config.toml
n_experts = 96
d_expert = 64
d_shared_expert = 0
router_score = "sigmoid"
routed_scale = 1.0
balance_loss = 0.0175
norm = "rmsnorm"
norm_eps = 1e-05
optimizer = "muon"
learning_rate = 0.00373
beta1 = 0.95
batch_tokens = [32768, 65536, 98304]
max_seq_len = 1024
max_steps = 5453
Below are experts of layer 3 (counted from 0) of a mixture-of-experts language model. Rows are named router (the router's row for the expert), gate (a neuron's input weights, with its number), up (a neuron's input weights, with its number) and show model dimensions 224-447. Each number is 128 + 32 x the weight over its row's rms, rounded and kept within 0 to 255. Numbers have three digits each.
After each expert's rows: "mostly gets" lists some tokens that are sent to it at least half of the time. This comes from a sample of Wikipedia text that the model never trained on.

# expert 91
router:177072142123098104156108118144172117111146125115130139139136105059139136127110146085155111111139116126098191164123129094208190094123149148153149171178128114090140110145090171104108165051066150111130121123148118121094140152154104127146117160121172142093134133127121056132171160189129118162096154147153134163101091094089143117124147166180168070084096083109144092123132090210110116099149093098180130137065180094180159146116182157068112124154203185071128132150112074161164114126133109092107138138142080126181124101114174135163142135130063116097106123107143104124115131129078156085157094131141065081168154078123085091142177125161102197110067115144124148143135097105158155170169
gate0:109157095139137142098147176125122085093171132141170053095087123123130179105145153108142121108125153144145144097115130093206163174137123113130150150117143151120140060110141172127114119087131118119101143110151147100202182154151098137100132159109124114120182053198150086137189098163171081113146040138124205055168098022171147108172127152162098083154085128117155184147116067127135124110034089083185137118131138118112157136129114169103132119149093154136089102137099103148119134177126078035119135118151082073129174060123152137144140123131134146099080140147156079127091153121130082122164138143087123138135091167133115119113158092159153217141095197126119118134099074102133127164110
up0:114186119133090191128189138124102116197156092164149104125095103121170088140147207140118105168140103140120093144121102112051154124112170156143102122089074140067079156130130117131146161164143157170110182182130099129122151155122121130171163058110108102160022158148150144083073169077105136119096191078150163152119138112134119153145117110095157150061125149140107151063175113101070144181121136108035097141097098149105098150109151189124092117095110107152095135151170085067151115220110150185099112090157104145102064096145187107089122115162168136149125136114139110133226092122103183095125143093092087122164135098177188174156131075140113132147198127162133153135155130177162139197146
gate1:140073125172119143110102126126123163183118078096123191109104128166136182183099142072099105121133100108111153117127138103122146098166161126136150132103118102130087065117143086187155136174058171116144127142166123135149146132068065118112127134087119126182102085095107134092126112111104121136120068175068150143152147158155102159138124155152130177097146155052117150137154098109115148125137088122154163171096137085144108090158059096091142134159155089145110160138135122144144145146192075115136143155166141142112125151126127094120160163073105124147187124089085142150108154149146107119152135112106149144188141140076146178104127146152079145121118145106152116078108179186096079134160
up1:125159115155106139003175195088116078171117133132147081100114179141099118113125149120166174129141140175152139141126149103072136165129067134126125098153139136173073057119121059156184151154129093103093118135151109122129146123157131171123139157154064147133132126157124148117100176113147088132095181129126139132129109119138103181111121150137101111172139120135133129123156129101116079135191147141108167177165126100100115137100148212126147129098111143114130122099136106101142189114077126107101089216162130119121160103096134110114061199146098126102178229126076111135055161212112125150076125136140113092103114099137157123033094141114142141127212111150090146118146088179108161111149
gate2:120117111100097149210137156091151177109119117169061118128197130031132150136095112079156122115118099148092188121134156135123184121129156194122163139159090101092075090099138175155127126130117092137158169113136201170144129062125112133138121148096096143106169121100096114070170123120131152145097158154190160062131122104128159109152164170111069138104077155129158113140130113177168115118108109137161101147073055178165169151097153113035131068102165203134161119084116137178097120128106156139150111153115140125147122172101148183093123190094107100087108145121126128143144148174165158137111148106076164141140112098185112127111096154129146135126138163147166109144143101117127121155188
up2:121163077145150135199106099117127173150125088111101119134105160168111159107134119084039130152124108091114103130177110123152125095057132147152096117133097117120209134109114171172091112134120137152137195135160136167054106108120123125089134164104131164176157116066142113102159104142157150118118129145116125087154129166069149119099129187129106157153100183134091111156141175151177108136093146104180062116108156174138117160144208084176113112097102152145184157102124104162145122129118145131163120216081107149107120110153131109203181149104107134143188100071141089139121141075128119124084165115154123119157144100126109131117108073182157136117106087082129150197169081116125115184052
mostly gets: " However,", "On", "In", " During", " After", " They"

# expert 33
router:167178142160148132181107077109128116141116121148147110105105106147134098149124129090097154146131143093104151173138125136157128104114127092154078133165160139136053144117119124111114172121157117087096118090136159089079119101180138134175159103129130116157189185081128176125139150134106146151065180139088076141146106105073078169126180109152153108118113154183165079136129095130086128127180104108133143115113112081182133151150197111115171106159149084125128114130106141095162093111124078131115131118090101197148103146112073148127152144099141104152084188121120116070166111140081186100081082143174120095112178061142136108109121131158116093067151132109107165174059082140152153159140
gate0:135193164089126128123128122141141156145198112107087223158142110138096090142143100140127148077112199124089167135129111093104117110131144143150109151110125153147208125119110171136101110141137139145146095129159195127139115191157085139128108140196067143127018170169122129132074120125109160089162128154105125104142062106155117123144126066139120112105213107136137107144145165091126153132114103078179100104120098132108109068174129117128087141149114182112105106089165150119108167172060119104116108118114139120108142115141120161206131130070142132152124171199090107127160113107121154100136125134113124144112086136080162132106142171119186182117165150110105115162136172126136088123120
up0:115107142114137129126095118096108154113193090093141098111092135135129147098128092107175155183102044104078115133082038147097126087118105104106058158074171140054090126121136105126118155127106143128145078084176152102145104097151146129129097088095103099121108131137094137076050176109115086084129121182158117164083088117108110127062147172127087153121120177158145187147149111088106047049080088140142067074146109168153172130163093119099101119102134091116106145128164125120134137138080101091091119101149108132085113177159114092154091174108130123120154146151129119150155138086134116104088123121112142103112141128151124192174101152109140078128140145137101134137118125178181106154095
gate1:129163134122150133107087138141147033118143181162074114165156144108128127156087114114093122124122101125109115116174121149108090128105145132138174138119101045112104053108141136145098155085176131096166085105142087205115121078096149140123172146143157110062085128133111143127134109120145109153119102156155156123169145106120145109101111119146117109135109128151122136172209129102127093134145112078171126116191150064126127125142171113118209148077131189128132123133115133106165101169098142054114107126133095104170144168169137144049109191135123096094156140112120118115093112198110108048127110156152141120090130121147099197086121107190105127145110138109138159172112163175098078172130
up1:130167102086129142123136087125124105121117155115157092159080129114156145158115133173178074142092058165188079106168113063136198102203133141125174120079114106124146083126130076139167100185060109116124095081063120187100211184121054142172143135188151180136150153126148137090154154097141106113141136114075176147086131126133158094092131142133122142120151193131113143160147098123089089138153174148122109079053186058107037124122105171084095165095093120127145154147163124008129119141102157139156153184133121091104161111175143135127093136192091160130092087108090164146142153091141176156088131144152100121134096143202129090132124138142137160103097078099166135115035125142133087099060
gate2:131164176182067137115130135188172112162053172178115121133127181086110105160086124184138116117091106092039128133136152156166186177146127134115141130139143180138090175163118142125118152161089204152127137149060107165135128175093158106182158125065199095118106147129154121161128112154127148176141160077134141127142143184105110116098113135131154120139139186123060100125100095142116112167148150144123133109126199113102141138155165119110117141103053183158111096082135125111144096096169125145148147111043114123108147161142113118138084120066193183116097171074217127092115140165135127066071141171120127139101100127130191120089142118156173094140108132150149148152135119164100100109181
up2:128091196106112104169137131117098127132172150171127121113149152093156129149147131163168116156135197068073144140136139136118112132090160060145119092142132178186205201190111114128119145156121075181179149128126107159120103128161118128106140129104126122106191130062154140136091179148125115159101178120113098123170124122132100183149161159123113065140136132110082072131193113143111157096179165166115116109091134145143170090119143145147114062097100098117105173108132023106138111093044169145151156173115111171175123171066130119064159170151120123117142205152172088104127102107120127119164130111083127122100114127095153148108089149150083095149123153097067110163071211123124070108124
mostly gets: " made", " used", " played", " called", " released", " held"

# expert 8
router:201149127094121115173109121138191030162100114085126139145131079105130156153139162097138124073133162133123080180170106138187152141152092107143134124118063093095089121138083097101123172111172131126123105154136161097121126134168122117160143132121162139124119160080138135119157192093096179133166113093138053166120119142089115081186141149171126103106132116125115068123128178161158098096154107111182135106161162089166068104099185114092155091122133194113189132146089113170210121174161109085114134159047086177127125134156132110159111141139077134132109106175161101078069149123083142096094124113112089088095228075099082087160157163208079129095162138086140169151094094210165104140104
gate0:129164162172160110123162186133083114136104165107133130171187078092139138098113104112092110155069136082152132105099122100149097100140163163134096091126116129102128133177124097174146110163147135148132104147146167164141141182132158126161094121174108179157105173117128095124097101067137084159156095122168119113122122162155191107070118146147130082152182098168180166107151136146140079145066053114112090089225181147098114111103138146146145074110135137111068122140160117139129125137145126093148104147159163109181129153119101128189128160157131183103153172122121169133119160080106146111201149105128153122113116107084140116107090119165141137139154159154125125100096040153187143101160
up0:137114092094143162205137121130159132180090121142080145179129069148143148154133099135118098107086158151130123147163091148094172167122153077120142149155122219116211154157128124128048135157149058141166127105129162076090080148142154109133133109107129169081071167143123127115115161155161110112165177122126066142124086117109168147066127147088137124112178087135148123082141146114112099171184167095108148122124095119103128116099138113128157139139073094121161149097127174131177097085115199080113153156171129132107168001115061124171154148099151153161083111093150124134190156124130150151145148133142115131138130117146094082105113104126163087121106118081089119106111075187076093199134
gate1:112091119138152142159124143182191110214108096181120081172087161096098125163155124114142147189110118147133108083163134102121177178150106106103124097137101128121115096142150099121133093148150139082124135079060153165171134123129175139164126171075112162120142172056146051168138139089133149101169081128137120117174082132101085114167169099129104180135158089084140108077133140089111133171124113144132085103120102095142157092130116113112080104099202152119134152184141098117103202125126106117126112155096111170073164114176145099128153078129174204138142115157172133140044115145124137096111121190107120129145110126064084149094142132214129115173123168094158121067153145221066125111184
up1:134156115163120155141103128129127100158141160128141094105129175138135157107134236090102096130150134071191114134105185107176185143175145168159166151147121152135117096152115105121132104166140111109104080152165101134132162160137085122104134146104163066072129140122151125159127119163091143085145114144149190128098178132104127113098144116120120126152109134123018132077147142154108164159142117108172112138110046116128086169162110125115118127156084181117160095124104117158102125112094122135127144157157119126075139199106165115190131016097154134050149101098159115110091078150142084097145132091135158124117115135079102158136117108107130121130132125155119105124169104159101115154150
gate2:130120158140069157123117127132133091145101108154097124104117155150131080162112118120142165155153139029165160096110108113128196139074123116108080159083186137172151126182121115144171113126135152198090107129153143098111145133156095140154130172099131137097167094133169087102151076119174198117114056084143146161087056165062179110132150174107094131152130131086157124104151081095053070144160142123136146144180152086079116144112082129163104098133106132129106114074082136105146180134110140161078139152088120143153141167159127162195098132095174124173126157150151123150111170127143174144085147164093164145081115139125165155108084197154141162139161150050100103154121136201152101081146
up2:131094084105155174161126130161144219114196099086180168142136153151114116066137113123108093131142183108111094141129128117143120088050128159119124099146142129166092045127133123100103113137122182144074167146149099091140134171076135118112117098140152144139175144086156112088173134096146105163131168154132182145119151163150163090107143158105106134127115143110098151092112138110158103062148115146167102151135131072189133159124096120156130126128126108131120105152129141143125130090169092156156139181163091138117102134204133130154106118176121107184143099111072156150142091155131120097154119067120127141098138136152123203127100110132169107116074139174135149099146193078062130134137
mostly gets: "ment", "ency", "ition", "ration", "place", "ient"

# expert 18
router:172148122113137150145100094116148101077100130136120081097106132124169165133146129083155105134203139084148116177163098092097136088155101175186124134133097093120067141160072141094118184127109151121145074183150089102087120142143067156127180130193171116125149200127089132094135172172088085097099119113141139142065117133095112165170101142158119115096178096099141097129143116163127120167181094136117092135126192124169078090099198172111156030126159131102115125157128112140190149138106113178099126153102076096128149156127151117182100129163114106153167121146117103093133080106084100065085096136113107070150178039091130101148177150146107086126134087188129204097109137150136133126087
gate0:142135132144128125101142110121168095158148014141197089138127139108139183166052144075108154121103156068092154104130115172162091172114132215111130130155190171130101157164165098170123160093160136166158123138134131156166194103124110169122107185147043146125160135187146109147113157124113106156138173185161164138176143133135161109186094100110103088142112125117103136129069106117125079155112129175190159183123149105110098116142148097089168062081149112129146139104151104151125128095114100134126091117121176100104137158114095171158115143078059109191119112186194158170177147129120156100133152108138118127158104130123164139140175123125098131178063118112059105170088103159109119138085
up0:143114138120144078137123130108117091143145079058164098096114141101130140065144067118175147132135135106146099154116097075138124138087114122102200112138093083125134133144107131088159092197150140110098148130114071120159118173077131154112115088173059100093102113172107115128141174106191128091126135137052096112147158172142143132122113144099107170154154135225130092129118131140164121097138140207136115075117133111171174129125130092117133145129188133143126087104127131173102161154103119177110123160059129097079115161112124093126143181142075152115142217170110161109162109131124082124084140125175127118106144106127110209183081168153114163102140097119090107114126122121134054172099
gate1:120157163167155179136162128140112147121126114146080095078188075149104137155144104140079064114131152118100119117133146139096125149143141133117036121089175109066113148152148172136098120087152150160185101120085183132138090156136141132120099157134086096141082141146160175108116066121140084136138149114162141147115142138178108140152143048128142107173143073176109148187156148106077110142113176172118086100147084102149118077133118139147136113094117106129138092180123169108092131163152162165122189091142094141093083192157138090153067141198103133121139124110129088138108123068162086104158124094187096131137056147081161145131100123159097124115152100131117075106105131155059162101156
up1:132133135081142131139153087136133135174116115101045146124136113074159089122115115133119155191187093119082138153138151121159135141167109059131152158119142194151190142122114112090171093161173190100140127129094063153162142102144119099135128115142108145126063117039196139157147119120094180193137093135076102128171090138149141177111127122117159164109134171182114094143102139140101135096088170083124178082062208036138148119105125092123131188096126153123129155196117103129099129151169125123154079103194131102194138101163164141065187105114110122072068089092106119132127178147127150123124117128163178136143138125142108114101105180092151143121149128119108131093142085097131139141171
gate2:149144103117067107093138142106176137127062126085114200091157112075109104168116091092120148145088169166159117136107097121183118120131148151148140136120180091101133155147135107086155166101101108152105145132146151164130111106140165154147128138133091121128096085149095083150150129096114137119137154124127091113101082147174095207076099058130100136179089094140152134134093102049089160139164051174178096122131181083201078110151164115096150103145060085120118072124177134124120149183123099182117161101138177112185124114122100118111169131107164129143112147094110101114193125114150099125143143043104130123104115101023089166165139109136152164173127161093119124146131089149125123108130
up2:102171099106188102113132081111085105109150174107240136138111115143080099124140128173153191122106086098125162073102119128152135141117132121139189183082100084159078136054140066124119157136073139127177115108097218094149166122140126137155134151121141144111156113081092101111150095150168178119142145073064112129123153139085143147176136144117132115143132178189111183092098158147156092109133146098153102132182127094155114126094110098106200128188130122150135111143119184145131133118183122148056162071104191156156085086183133122145127108054156157164147168113063174175199150096157087133175125140124143125097140104161076194128079086121114163118124155175086134137038133111142115071089
mostly gets: " ==", "\".", " ===", "ing.", ".\"", "ation."

# expert 78
router:177120130169137136157097138099150113108160091123127162154166108143156127141162154071156196128166117093114181177161183145123143102088101128182112178134101110137124144133089110102146144115127151146097109110121128086076096103116136076161197093120148105159131179143130157145091148129071117158085141158116110093082117106104093125111086162168157101109127131200132068114089112155089164144166096099133136134114160129161135126155183127159196135153121126116098137133092130158175125066122113081136142140056081170100103175100102120135204142152135130128176126091140114095162071137080114131127062158144079071093165055149162101105150140121111136095128137185119209124156090149181163098149
gate0:121147135175174131094132153127109159114168126105062121138167139143079130136143083143133148086109131174134117120115161117059131131111101120131106128125154107142137119115131121147105109148151149135129156126098132124161087139148142139083129076099114088132098126158163156184142125078135131122142158089108140090173151151089133221085136139146099129138127129155117168125142113134172083118121105158188098154112063170052070101149080147138124122119140128089063082093120130127119122121106136101184030115137126135137158089078151096094100126098067181114107141097103132144116136169124098113132127087111152126096092115137119104125106127131134118113131144172200167140146154104086124095132
up0:138111121107087109120136105130159166139122189087108165087044124137085120131107157111066141105147100168158106122117126038117152131165087114108118130152155166147101083124129208141135152098116119117128123131163125110097088099125118120171160154109188077077121085139095123112074149062095103134131078089169182135178136129214157142105173143199107129097099149111125177167174199140207101142128142136102165144173107136176073096137092165162145125117097098126120062094080057132087108139125142162140122069107093130145107153121153111142123173116114135145095089142139123131081136214136169110145121106235131149163133137158099091214132096151138089066107090096200108128121096149165056077116
gate1:106164078174126136082116076139119091150156092131158139136177099097077137130144125134136128079097110063130092084101118174076137147167104148107130133153161101146170121143130111131124087130128051058104135136108143143112149131124098140067147071089075144165185105056115099135088100131139092078176114118196103096112150130155152114137126136145119152107201185101174137131059082111115135092088090109106114138146133116079175135073132102124170085181100143140123150168160109150124129097121082157148143186079183121134126142114116117082199087117102116178138163189152202166077140019125163113082141131091083130051118150157117118047163162119098115153166192088118133050112123168135142112156
up1:146139095179160112111151085142138127108143199105135099128082168175100103114147160141140155131157136078128099128134140124173143156086147173120169102077154164105104145144143090078154107130104079097145174172141101128193160115110096098128178123195192125093152137154080139111180116124140146118108131104156176114222116181110184118151060139163158213132107085161100104154133100139127151156159122160231171064082115129145155132144186120102146171126126177153197140128135168130115129094192112147132201175084171115147097112158126072097152108090135145128112152114123096114120058100126101157081120158166173132134136130052148122163174094141076158155128118088159124146107139120090107182163
gate2:114153111199134159117126141106115154086139162142149092098142125087090143142118162161122129184108158205151140093090143137204130157137150153123119111142128100052137127128148188161169158133100124120138123121125125129185139124109103118154118123147189168130123145054105099124155109113159091135097080118076073130117099207105162166093123124122112173125132132169192134089139144156206163139069157130170173106139139151122227211150128093121126114140117163149095141120143127122123160108176089127138142169096162173196097148099116147154122091133115181101135093157170093140141075139155154101125136141112137147122103133097129100101158107106154134128083111134168138174160141119143121139166
up2:109105143118134099099128112117094168114151147103125063162136103168104130136114062115082127129155093146163089134103069087080118141120089133112178123122099115164074122130107092113165182155115128191068131061126105149164132123121133124134095105142119142127098112128128136151106089052079123123128117156147148114131166121157182157206089168087101123110188166153126111104182133103213197149155159121110161136153097099095114147135092147079070104094051143111085121128147131115135096131100127120173093103118132159136148103103120066170111211125208132140110178176095100127162103090125085145162155115189105136103124149120138170112101071161155167176160170096100126093140090101054041126108
mostly gets: "ed", "ated", " used", " made", "ed,", "able"

# expert 52
router:181103138071112151162066121127141093126106163091129125121131157146144126152149101141121143120143143099104136168172129074068173087109110151160131125170148078102123154191075094090116170136101126155169107144169093079086109148188111099181185113109130110167124151139175173136116179166104137119094130108160082172138123109100123112111127118094112126097146130120151089126120143126128149156171136087072088131103200144183162077069147182119165112118156144103145190151189111123168089110118102142107134121150066135164127147095090119102150156150125080104154092127145143111181138135079131100094065165147082078170151097181112129168130121178103139118158061160147190118120130150165146123163
gate0:134114202169153131083111107141084099087140170190140110176128114135114165129144166121135157111107088056115117136131107151144112069174102091112078094143138086143154100143111135136132111103111116142138135143090172142171146160147155160175133132175071189189114085095139107158124119164104119089152077132171085142081168081181135148095117144117153099123123182103136146096097145119154141134119170184096157144080127130060134141144113093137136160136131060147190132147129123096122160123119145133069138156143113145126115145178099190125144213154108127168161108167131128139140151118144106096078156146129109122139118120098069180084067153151104137139179154104097096116125125129167134129132
up0:130159137164093140126117115093184142164111087127096107092121219181172070152174127161156125130132129124125109095118139166107138102096056089112136124099107117130080146130132148145216094146103096094089149116131115114055174089143125124127205028131092137070116104089097141183128166126142148109086160101109141169101149081151097192174148133122146142118152111108133122105137118112098206144110153076112148098152085112033160115148104128192163095130067083106115142092121117057141130129136154157039134107133133136128174109112064115166102140180175172114091162120119146123121127108142150131135121112142126134173113127128136168102127109154137141097162135092068138048127139191085139075179
gate1:093127112116159149162112103119115054142190122139108112106163132053124100177150137117116123115092154075144149105119131135120129101140100108097171132067166170158146111100131123136139174133116119081142178136139096118060109095082092111141128169116118128119116152160139133100185166101114165128110101103117128142182156121145155141183087102115108111155142086120162154159115169120144157103149161137135106153089138137142176127105143149096085141133077128142100073121092098159142154088110148158142105098137077123131087227185101180101150142133131126081186140115147191136078133165114128119118143150171085127081116102113085131140129084169139132170173094115048141059138045095134154120145
up1:137170122137154094130146101190174186154118095130103162095187156171185081175100144129131137178129149124161145152112069122133131164154213186147171171120128063139121129129123111129125156158121152100133097151171135126157083141114104104156096126125160122131198173149090084121088149140115117061158105088101135091132169143167145086154127146148124111144141166201125054118142112129136133127157046074175176103057096119159143137153140127162132147140107104117160101106142155132096124118097136108131090147165174172113065114104088116162127168143138116119142168122081106146209129141133155132117140151132145131102152130190153144077109143135084111118096131167121113116134140082114122175186
gate2:113106197127117130091146155073155109169096124114134127118139140132076138140138091134164132104085194107093115118111139162107116186143105077120172132135137096141148193164130150116112107120125136111148153136094158103108169129099179159109089098082126126162048199103136109094120110134132110157133126136095140132121169110091138118154163097161088119121083132107096198140149138168150137165143144156168123103143151071153098109131104100133112148138106011167159122133166109156088123130159110101127129093172104091159115110162130153041103158153134111135130115083160130167126184149162137105129135110135069151136100150135131167181149144144084130191146152118123119074074143147111148212137
up2:130092137135153122084134099168123098090148074101070093123218143133199134120116127144158118118176144103089144137144143133119089094147115156137103120087123118120086147105141085097165121169120138134022144153192115204137127118116129109162127141192139128118176052172071155170150134108133134091106160168180104101082111112130115025123136160127205147130123112087110094175102119118085153123102081134052184122095106158123114129113155123097175095139137081139120116113129152136150112125100104204148134153098111172153149132135133095115071034126144129114113113160116126124150142156128144101111143076109134130152139128104138105111111108100183071145078144123159106073109093180101099163096
mostly gets: " In", "In", " up", " out", " On", " A"

# expert 15
router:175129108144128073168085089139127096129086115080135142156111150128170165108164144084150163102172130101101162170172125161085129081127080141168089139162080133109099100165091078085134147122106161177115082156158106099090087137168078079178175121129170102119155172140141155166145171170090115163096128129137131156083104102083089116157103164172116129089098098151104080149106099172127145124176082097150101164109162103170125094085165173122165129103156148082115114153108102174167096117121101149091138177104085121096136171101130078148160169165094082135143114104140114088147098126084084103112090168157083091168173099140104089167177145170090166083159100166160173116144101127177152134107
gate0:116112124128078163109141130162124173095133136112169140100125039093157108151147145154125122150123123150106100089123106094162112137122127098104131102096146122128108141073159208148142133118156080118062102121094126174083095094142123136130142101088098111121161162180192143129129075145097093093132148161170127140163171116114137121125124078109136145109087166071183169116110113162122168089116145135099114113110121147067153171087117118115160142071156093165087134170153152106102123152156136177190168100155096137114150125092120127117129142090211148153091207120135173143115141097157139112142125051094130157098103124126141128090115173089129125165132084085113131130129110137099121068076
up0:124131134190103095053125070119149170138123130151170141128096135129148139163177102155101078116153092106152157117101159143139126172085153118135092111090078113165083126125122123135158077150082091095097085148210115103150045119151150161145135164165146131201160143112109127124153132142111105143152135154185090110161083093079142076149120109138048105149141103069085115116179127171110107093118122102103193192145105193179098086113140107121143085132094145113083116094152108089124195132109098172158137123182121047153098157167135132100197150114091112123159123143097075118123116171133095132114138168110086117133129131107124158045145151122063168128121131074140109144079123111140131126129
gate1:101132126077102153094100131159134196109176105108119107107155113159087103129097112136142152059135094061105091090168129106107081105101140112111133072156099168126114141129125111145156129107144134123193128145152111133142146145159146127121090134115105159118119101177156138113182081117162100134129123121124119125076187114163133139123082126165091078151174121089159142069178122112148092154107135127122159140123035179076119113096100125091112147121126113150079081084137123161090108217095129116139098146125152143138153076118149073136127158084120137113145176189121121118135135087155177131111139095059193124103094135108129138081110132156132141161140170166171100154082133160083124164063
up1:128129150143073080135106097156113145105151150149066172095112154121122113111093129066144107111105214137183127143148139151124087119110166102152110112152072179136128082207131155094085102160129121137094078125128121112156111135086100113135135149154113071111136104091105097119140146129191121142145087132199127115165083143151092122075133112138090151101136090103112144102146137163136144149134047125190131165136180109066211111103186129161142149074117179101146103135099079148141152161173133089108112142135148103150097163108106145180120118094116101174146126086208107129123144146131105038197128131103135144053109132131116140122103100130144127121121166101098147120082112162096123203173
gate2:117115124118049167089168186167135163137122102091146123126167139113127122080068127069087110110104154117133135081092085074120170208112142156118131080119125143135140150148130089168132134120174144152150163084108110095180133140147087153175132133136069127155156123092109140134110122058141130159128117177054203166070156105102197065110159146119119193164153120139163146065155168035112132123116106129181157077136108120093104111171107135154140139103127060166115110139173158194082145111160078127052135118159182065207120126126120151089139105111124180110113092162106136106134132186179170141115121087116172142166111096152129119108191115071154122097090136106138105126176203173120151106144
up2:126160165144138177109124144074102116146087144148135166179201132096183164120133082130126160148084113104132065157150136179165179132190120202155136140127114137101099098105137162181087145142135096122131117132147170092106116127128057105123115183069108183163120107087105089036125158122109098114134082148129129123097116106214073135168103100167135120153177175137147124157139152092113077141114057107124143036192186110127069130098140056086112166123128142136140135112118143096097089155111121156077090126161170184103108138139187108069106168119098145145126142063129132115127107078113119046150109123072102142170103138142158149164126116174117173073134140126100094113119107108125077115195
mostly gets: " Lemmon", "rier", "dal", " Berke", " Oxford", "ford,"

# expert 90
router:185112110151122083170098080151147106130102127164103162148116159094207094137153132080118179134194088118123134165160082160106154139163059115186108146116075118150132147126083108115127162084130136172141165148184127133079119137171107142135168153121113141123145144072128118146090160121111135105144102091123205147059127112103112137096104165153153123095123088175140097142117108143184136113197078113175119138117204120170116093113124129162091007119158152169076128123134114125161106137148145160123142101098112114097160140129122159146153149175108089152097106127145126106117127131099097135100072172088156079141162078153108107168148189194127172088179049138142181126091146147121140154124
gate0:135166093139126151128111137131089068138108122096102082085117082051094111161128143125144115128093114136136166140097086115202043169113129224124159112167089115115188123113129135119089099185126148091136187136133201176124042146158161139180086093122135110128138099100105167173056063112167113106111158141170117109110083101132121090201130123140164126165111110105144163119116146146185153139145096155093146179121177035166125104138137116034121100164146162150142135139164133091111175068159052148111146073134142128140123170134121180165087116105134114188141142120129174094146105134121092160137126131151161143116106097080106123082147136146118173142133114106141125075125116092069133116133
up0:133084114148140130129094123155129105076180129104124098117126156092078133070141104143138134143173132077099140107135120101078107107093127127124155058092080103119064124148140131120119166135128145124198130142173055089159110105088171114101113071158181109108151100072085216123099181095141125097149114133148184094153097095153131047101100133102162119132162088135176139124129145139120169148192143138089165172134072144139175147133110124117153079126144142103123134189102072145118178105094123152149099093145095179113126181126148130111126168093139122130041077099088137140179133142133111101126112103125142127096132126141125158118106127159088179132094133151098135140149142118135153131167
gate1:124123125117129093129141163108089192141130143103175151092103141143088146157154137124119109164121136131118088111088134095166176149122096143089111146072110186154119155112155123129136156106189124142157096034126116098144094112125160159084107183169175146197106171162120079097077112086139146119129116105076128139203161159163135086091121137103144100101136129141113127181151125159155147104126141158140169153222151092168154147164139100172148119174103092149124079169118109074134151133117080204183120137141085146079120098123121122074129112149110099149166114123087138134165128161139116163151129139150144120185136157127176095197122149153089138120099164151126148097152157131133168139123
up1:101134187160180192134134085143062184139108169112146111127170168118103072123121086120148135206103133134169121099113119173212168123052100132109147147089129135149089163122141140125060136122140099070131131132130096188107121156126076152086102134165129084134053165150116124104092145103166070118131134065058157124101105082115182149153111169154085106149109112078147114127143141114111169073141139124145129084073169139190107119113133088122095130070166166100109151144119142090131124135075124099183126119167118232127176160159144153110118181089108128133181098137047130142146105082110105155184130193112178118141130122179170146143127198147171135110129079148084125166126122151138153103091
gate2:127130125132083123129092121120154167153153153165167117132131128072121147151116102178107173150109099133116072103113122190108086172185124107100154141180149102188051151170140062207123165113162114163200118112134142150136131089192104123079090126155136131167073117105103124147133186139085114113173101125102092141047112114138150116142167091143140144094157103158138165098130105171153140099106137115138035133172132147131129101149077130120126061146153124151072124114164107142132106087168152125131134135126124080188170056188144133173108080173084089156155118138130144161090172045146145149097121108111139143118119122148091176050109141125160142142163059124086119099102126217126142110162
up2:125087100121117158155138197130129140124126103154157155129184054131173128136129083132119135130110153119119124119154219144087155100087146115098137082145176110138141062091135132130201146109162201159119066148113100120137102160127119101115129123111127131131121163083130129120079119081139123138111064083103117101113093154088170156099157133134159163140078124068160078169112128116108123152071096130116083096138171136151142094140124167104166114152082153119120127165136145115118067053114119191147127098174159116113095166110165156202143151144101202099121157166099101106160135078117155058159128108078124151166131117136129185098162164119088144118120147127143155136136149091154091183128
mostly gets: " were", " is", " was", " are", " be", " also"